Experts of a small language model.
Size: 11 layers, vocabulary 12588, 178M parameters.
Experts: 96 experts in each of 5 layers, 416 squared ReLU neurons an expert, 2 picks a token.
Training: a variant of Adam for the experts, 1661M tokens, 8738 steps.
Below are experts of layer 3 (counted from 0) of a mixture-of-experts language model. Rows are named router (the router's row for the expert), up (a neuron's input weights, with its number) and show model dimensions 288-383. Each number is 500 + 40 x the weight over its row's rms, rounded and kept within 0 to 999. Numbers have three digits each.
After each expert's rows: "comes after" lists some tokens at least twice as common just before its tokens as in all text. This comes from a sample of Wikipedia text that the model never trained on. Tokens count by the router's weight.

# expert 15
router:531442514472466490467551424463540500460501514489558418471487520440511421490476498471526529518533446510433515515491465437534433460510442512530478455455473552467518469386527461567570487498451579523472502484524487472533528478472483463525416541486494464466498502427509467510468492486484511495
up0:450464484491501475452525507551467481511439532554466494522474493511494443511495519503548511459468477477566469527487485395521462499497511441483489520475545502512413498526486516463491490497520499520525606521515495525433510483481497492521510505441579472632570496500486470531488516545449485448
up1:507585548542460473388528533558552548497506553487540462430496497464462470535444523487512553414460448545434414495435490459426458558530524493524449559454522486526444522470482472582465545529515532490456515470528456486462488492514470519563492595484539491557516519499437538581516477447514538504
up2:552429471437543532465472484489461524498548453497506449501491590524484498482480507508457509525485515533474483456482495520476501571480451426467506469567536568437482462477487383484518440507472477503499485545520486571528463513479480472506473521442583483476505472572564418484553494510496493493
up3:509479485500564447449511589556552524481542499508503465463520480476509557485532435523477536468461479583546474522508481412484406476526447460509520449489529437526507501462479438524517471486509526476520520489508499566537503524469535470516500535472503519528500532500523428568517438490517512476
comes after: " (", ".", ",", "\n\n", ".\n\n", " \""

# expert 84
router:507526498474455504451504474448516511468502552510507496472460478422504437535513470568550505495490430495461481523537509468573504444450451473534409514446524574525545427485470489476530489493554494515489457553526510448498520519467505469474467578471484470543521479401471494495449513522472538476
up0:526481488509483507458540447547461494562490490538560487502564521431505546491489529519566513506499494455475480478447546502487475521518491548387378539415504499498457550487538538572508519469449506542472531469512420489537503532484436529519463402481452458475556442440512617567447552541500518533
up1:484510579514497499473500530484468471538517484567507388432479526516489463484522504467504536492553504539495530521481535477478542538544504459472463482515479468520550463456566452509494541483572484438489476406582505533468445494544478472454509486440491491474472490499448473548485495522494462508
up2:548497533547538495389518521491574511492523507488556507494499483475490518492484438438552604481495477503506443566486391488453483547502520554468474513490473507506464493440469481502519523512475507503572506470463528616503583452473514499514443455500550455486522464472469510445528533470476523509
up3:508463503492521504467515539505429483490478453494489482540583466540398449511514514478565502536436523452511491494442569493440466531553586485442528492484475497415488478544460507439469462470523547412571490471459517496444468523469507492476468459432529500605561519406489506513519544501468468558
comes after: " was", " first", "th", " an", "0", " been"

# expert 83
router:505527482489528521394459484528567591529432511534522508491474559473510502508450441547552508468530436452421567510517479455539538484458479457502450496486489576450505468440474525501523463541560488510450531504597511515433491486510510448481502543466492515583556497516477511499446472469497509471
up0:419514459541531528476563484487512508535514498545496431459482522525477506536497496565551430542489468465555496606525492440494534507480542507577536404524476545519493480460489483506524501516518502449576507558442457531589476528436469551527502470434506385562567506481477438459407516590467504502
up1:484392495510557473502571460557524480492528537513515494457499481541493512538440486540474475490457505492570457518450467491521491511463468482539469492554473505541460524460530563450505478510503528513480474517544424492498524503508534498573402474514468470497505427448468504598513523565516479535
up2:497426471524462479452561481562508524534518503543530434545481547506477515449500493477581573490452479472540504481533491442460556469493529515457464520481525574542453448497509539443439507501470474509422545463509503560500532524651505521430495486447496573506531537505519483568523469522492424425
up3:463543538547522432461498498542474465497479510515437521477493477534448495480487544447552564568389520438522477501499488442514499466522551531539476569508469495411519578516465506478500457509508521450501537486588480483583502539488457432527414499511395523517549402530461494567480487503501447546
comes after: "–", ".", "/", " Ph", "202", "f"

# expert 41
router:473451515447466464423511525497460496526573522499504528505428525437459483503488433478522524462407477500417515561501434444448444508439477466514485546552506529503413481445517461479553455495500490474489558566506494518459477509498468473524476508496546467575515538485474501464445494453450457483
up0:492465459475524515488489484480560549525467604466472527499460459465482475446479498496524469492542538549451453508485467490467474394521550520475503530491451619476458543502498516505528511561536511512494477500507491554484490532535482426451490464520553453403453512504524529473400562460499499463
up1:460496499485420504524519490476520430445483492458494510514492505491487482530467524469536514496522509495520490561429459470552558520545531504548437516516448486577526493517492446554512423540548531467462505450477498523568518513560446444461501517487483558442439468477472526514450561542501457527
up2:446473500446480479446460507499528504434471497492516470405526536586486462526520568481547434476456543498518520440507529516448515450480524508490430496447560484546488507461504526526516505541499527500515588433491533559459482507486539480536471491492440472529579494510516496468523445501546440529
up3:489505479521534482496504424466506478510478520467443550463553526537471479492477489490517455529468497530480483505448494437489535479505446523462433477505503552466481482498485501510500416548553470488544471521493428487471449485451468521411506515491512507486541542516558491455493476463527567508
comes after: " is", " was", " are", " were", ")", " has"

# expert 38
router:594480568463448485458491426506477521456513523513517550509448554440571448441485534580575466496523468483522550485503504494528474437504470493526470458503504561438600490501440462488576462527495494470491506485522486451495526563519433465478484496466576539530503501451501509483410543527459539503
up0:554501476519468521527471517543441540544549544518475503480477469536541453420511540556507496460546437487508510490593482420538527481449454535473429472547517506500561521470541506505496407538520526501617470509535461497528486536506441444462487437507387549526481450508438459514462459476538541464
up1:480506553423468482493492483440581504429555523539500536489477375521561476473504453520520446502593494457494502491467483452501410440447480547581486497464472458533565571498473544481509465518530473524472574586478425432485508535465442499560555509523512448486548432512511419473579511530517552537
up2:508528452550560528400465557468474491473508472544578511545493485519515451541536506488562536523438425468489568514514497512487482460549464490444446455474517630433530504518454566509472422513443438583476532517523505472454575498439439482452465449513508466490522486497502585525485473470519518503
up3:509537469455494416524435507482486517477507541469480514542526482448521488463504542544493500510480469528527452556421491505497480519443495495457495513506481526397517415461481550444496481497493543458531447492540490524498445526475461540559497487508525474460500512445618492496405473494515483485
comes after: " of", " for", " to", " not", " in", ":"

# expert 40
router:446429495454486497439516464512597518504485583539515509471440485442512474472511492511519483474481500446491527464474481468531568529490502485511484487525468538525507512486527502549491549520511501564556512550536429520537486529561461459514471596486530462548485507430531506532450532478382465403
up0:530507534438415471443497521519534478499516511513477510539508558435508427517429516465537548465537508554471427551510488533464439480476512438474412517462548543457491447579451507524566465514487470474532559550606506515425548433486486482446464458473451469456508527507500484471447465489493482492
up1:470452563455464478447471465488428464543471451443481475510518578454494477547536539578538530544502504476538453470506431481453449516412507501489428494489537516463453426503462510480485510532520465465533570480523552406516536520499491464490538512500446462528524454541490544559537423477445554501
up2:544457521520410587507451499470533519484446527475511522445482473492505417536502476511502565468556513533558496466521476493605445582506451489539497469538516501548547494480453399573491457508462507486540482468429624526469478521521463540496558491547536460535490546439562487469501445518560492451
up3:547525555469453532503523469455462486521491471593506518543468481448517496435415555561505515496526453545477471558486525496528469508439526510497464487535485509495454531505510447515515532491462442529546559553497440523466474473565464485510414529512428530528482486452469496548548475525459554557
comes after: "201", "–", "199", "200", "202", "198"

# expert 14
router:468460537543429478423488460486457505513494572515506454490500579429540494507440471436539513461482501492475494477485432477572454460501441505550472486517476546532480476484512521515519494508503555526498580498561430546519500482570513475491477560492501562513489532554523519514475485539425523441
up0:488528528521494463511490489458505584451578464493440513548489485534503469447557551526576446487535495523503511542471492513560492439499571477521370494496507529554494525472507537475503505466487507485527441450440523473521480507483409470515451508533431559484426541458390516456514515508518444530
up1:473477401482520439444507542499506545502529480484477487471483533464552504458459521477520525547546544462540462483540475515526496530545491411539528520517483570482505444569519412507562510499458500452559494549544562538516521495488545545455526555491553561571527489541538488490548486448437473496
up2:543473516415567520502560520504498444465473483558504489458515453508523456531440531477549486512565527487546523457511485462536493484512488543506380569510515504534566477444479491522489455490511508464545471445452519483456495470465483463468485469463530531468520462526500495447525496559510494508
up3:524493459553500448468474543486533519471420488502536484452454489522516485494460611524508533600552491462456430487528530394490489484537509501470539461410508529479466511520482482462552477493488473553528481470516505565616536485504465531497498416553497521605446560503476472517560541525496523523
comes after: " ", " (", "_{", " I", " $", " E"

# expert 47
router:511547500534424478426537403552536527478504558483545465471462510445579459470497513539527505509493448549396478500431447469521445514446521469519437459472509583558506480489476471481616461496476515562528532529521482457406492478495444522478487544491452516546510483494479492491464485493525524483
up0:515528486529494585505475496605563548521510477593495507459479522445439458477512437415558516441453520493487432553548483473505424494503470494473471516458493503504485451391513565500489505527537506446537512435435518522622450496521475495500434508464532498519427551396574495496495534502483455481
up1:464438435526579510447525533569443438457427513459539441475412547505505463551541453511528470532466480490527445579441487406565519485459493533511447463482487558503474493482523467490571438472505515431461482482534520462574423489441424452517454486521451488444511456458571531507481470571504521516
up2:511431461538534553510507457544397462481490577485520534424500542534583494443532496571508429499509574489493509493524453478556485469517526465507483520526605507515495537487482491488566486548531451492567524487494536522514418459481536500486535527446472535472529514485489539572433517522471510560
up3:456439555521426563505529503430552539555483526535420479505510558454529504524561448462582563512502588548446511432497492480504472556550561455539504482538515574480520472493521471524498498532454491453495546531486471569549459499462488487459532411492475501545520518448457538428451455446506526464
comes after: " at", " of", " in", " from", " |", " to"

# expert 68
router:542496536494484502503422428530496482448508516500539523428462453452494488524473485511553486400548462519484539548501492440484485515440525443482450513531554551533493491546453528497581484498522605536493606537489466468487518552500429501571430550496530492498553490391430451543503573493454584477
up0:419452452463420502504561466559480558506451469528550503499514478488543411486465546511573504520544480569438494507459534461492525484454505468518508476458513551532488374461459532522484449508466420444476479549499440533520532471520483570447565525439476457533490476559483552562420471512498449513
up1:468517562424498524523492534460513501588564526511534438507449487501531448550456443558531504440489500465553504449477613471544468503463481523538473507529513479486424440491519501559515597525587537522496500514549526502475594537530477500449467495494506418555562561453476466481494513543451414537
up2:511454454540491490494496457495458454538464487556471515468488532495459490568451510480495547545475430496501482500485448486418496455579541531456524469383533494457452460516544554504569523537517518483445525510520502464489549488507462537452521498445499500496483472440451570468428470515496482502
up3:478498494482481528455510492473478550444512557566558529507522563469434454486598455488487445482547542458564516539570470527472472539545422464524522531533476519532502462475502474465530505502503558498554530442496435505559522423560448434521473538500551524532579569491494495486476476580436538461
comes after: ",", " the", " in", "),", " United", " Mal"

# expert 60
router:488500495477478596449504500531518510512558520448522520425475544453541500523427563481552546511505453529421505476444517485435498453517470457540531423442533546516542511490530471507609498509511566520503522532504489539502443493506455527481480509501514507537530549461459497447487495493450562509
up0:530509537494487435479513488488441530504507512508489464522439541490507493524510504492502539440519474535482514582541509444490506512466517501456513529494447525406505434441504571468484390595487526459467489485587516374550532521542526487568534509454500449522496471506481444549452537583486472501
up1:600504527459520495534507503458466549453473565500480470430509552499474530550444464502510512487458552475512469495530481455504485559529512454521484521586440576515421516551512485499499517521497511420540593453478464508545452467441442419522448596543505507491550509510507488485509452546441531498
up2:514431508563500442444523465503490468391500513527546516490464478438547479492510499532638523520517464532554548503553464500525450474455507461478453509479496525466469500486469561485553483541533461518515469468535524503499495537512484447513500541484510470511555467526442478548498472441533476441
up3:562454503465475446517433453437464525487468493526563474453478558489521454529514508560540512498488516491448487467480458471499489542448505562543463498552556460445533518483507622530427535563471473507519506509519453542463434443444528504519484527495480533450516428475446431449472486545499511469
comes after: " of", " in", " to", " at", " on", " for"

# expert 7
router:521478529498447516475501495465503522518477534541552499488520564472500496466529527561587516442570457464546468494487466452588519519510467480495500510475519582437482446417459470478634461549497541471506451541529442522532485532514474531539484527436530451562514479507529469493478440505414459492
up0:500503491488513463465461482515504499493465464535512479514513512427516495532463527552562515469481509503477470494506503473526428490530564513468472531429516546483520514495491501574460494491464485567478537422530449479577497492534418538583539491539381436488440515466396532453518480536442452419
up1:546583567459566554489486464477531489435456520483523468477549501592453480509527494533489585493497427507512502597404552509525516532470468513510472495467492488554525501485472497531500461488441576475530502482455506486448495451426396557539510447558550457449573527514470479503502475531543557535
up2:501459411542476491494448546513527424502511583584542527504529516488556488511568479434484525475449420542537481483471461461448440509434511437490533530524532494479467483442504536476493575508504463502435557508457523497497530426455499527439500486549387544570498473471572495489534528526546547518
up3:507560457513543543509540419545506485531463481482487510545505490547491484504535487544443481542527531536534496469511454480468525559468560486479457519523569504438466502468466424491503489516466467462447522485490498446453556429554432458515532505453545597466499486504486466507489470571535508526
comes after: "1", "6", "4", "2", "5", "3"

# expert 0
router:459454496454431492446461431514535507459466592518573518471425510449540478553524513518556498472441411514447541501469502468484446483459455552592502457492460571441535440529517504534619459517473574471458521529560510426496557528436451510517461521505499491622556500451548490518459541536501511512
up0:532488493512491472465479564532497469442468443501505379516522480514532424479487479559524594513531531499505484567462495462490495500542503553480454523469482512487473540444471521535546559472517441514526479511478513526537461484533493494506520480517586542548499478481484523491447529621459484524
up1:535493485495466491446509460535500480428547525508465579523551464496501494492495471456546513488470487593499514423509431511548503471429572496462474489547524444510488416484497445495509539515479501407584487541467518518535522500545564530596528606534595464525463500540559512572514413486487467501
up2:551543419469445561502456507563521547465484482476514513511495488547529431462513462493532494472470467488515498467540541538485508501468523508500486518581531471511478512493440405490482493489530541520517491496461482502501467507477499552509497593466556475495423524499573559573459498518488481479
up3:527543422536467549496559478493495485497482505480463587544495495508489475405527474542480495493482603558498464581471451482550443494514492498432518531549508582450450458483450481470516522522453559471521495526498495508457491466535433472544518490498586609515488539450518529484415565490488542515
comes after: " of", ",", ":", " in", " |", " by"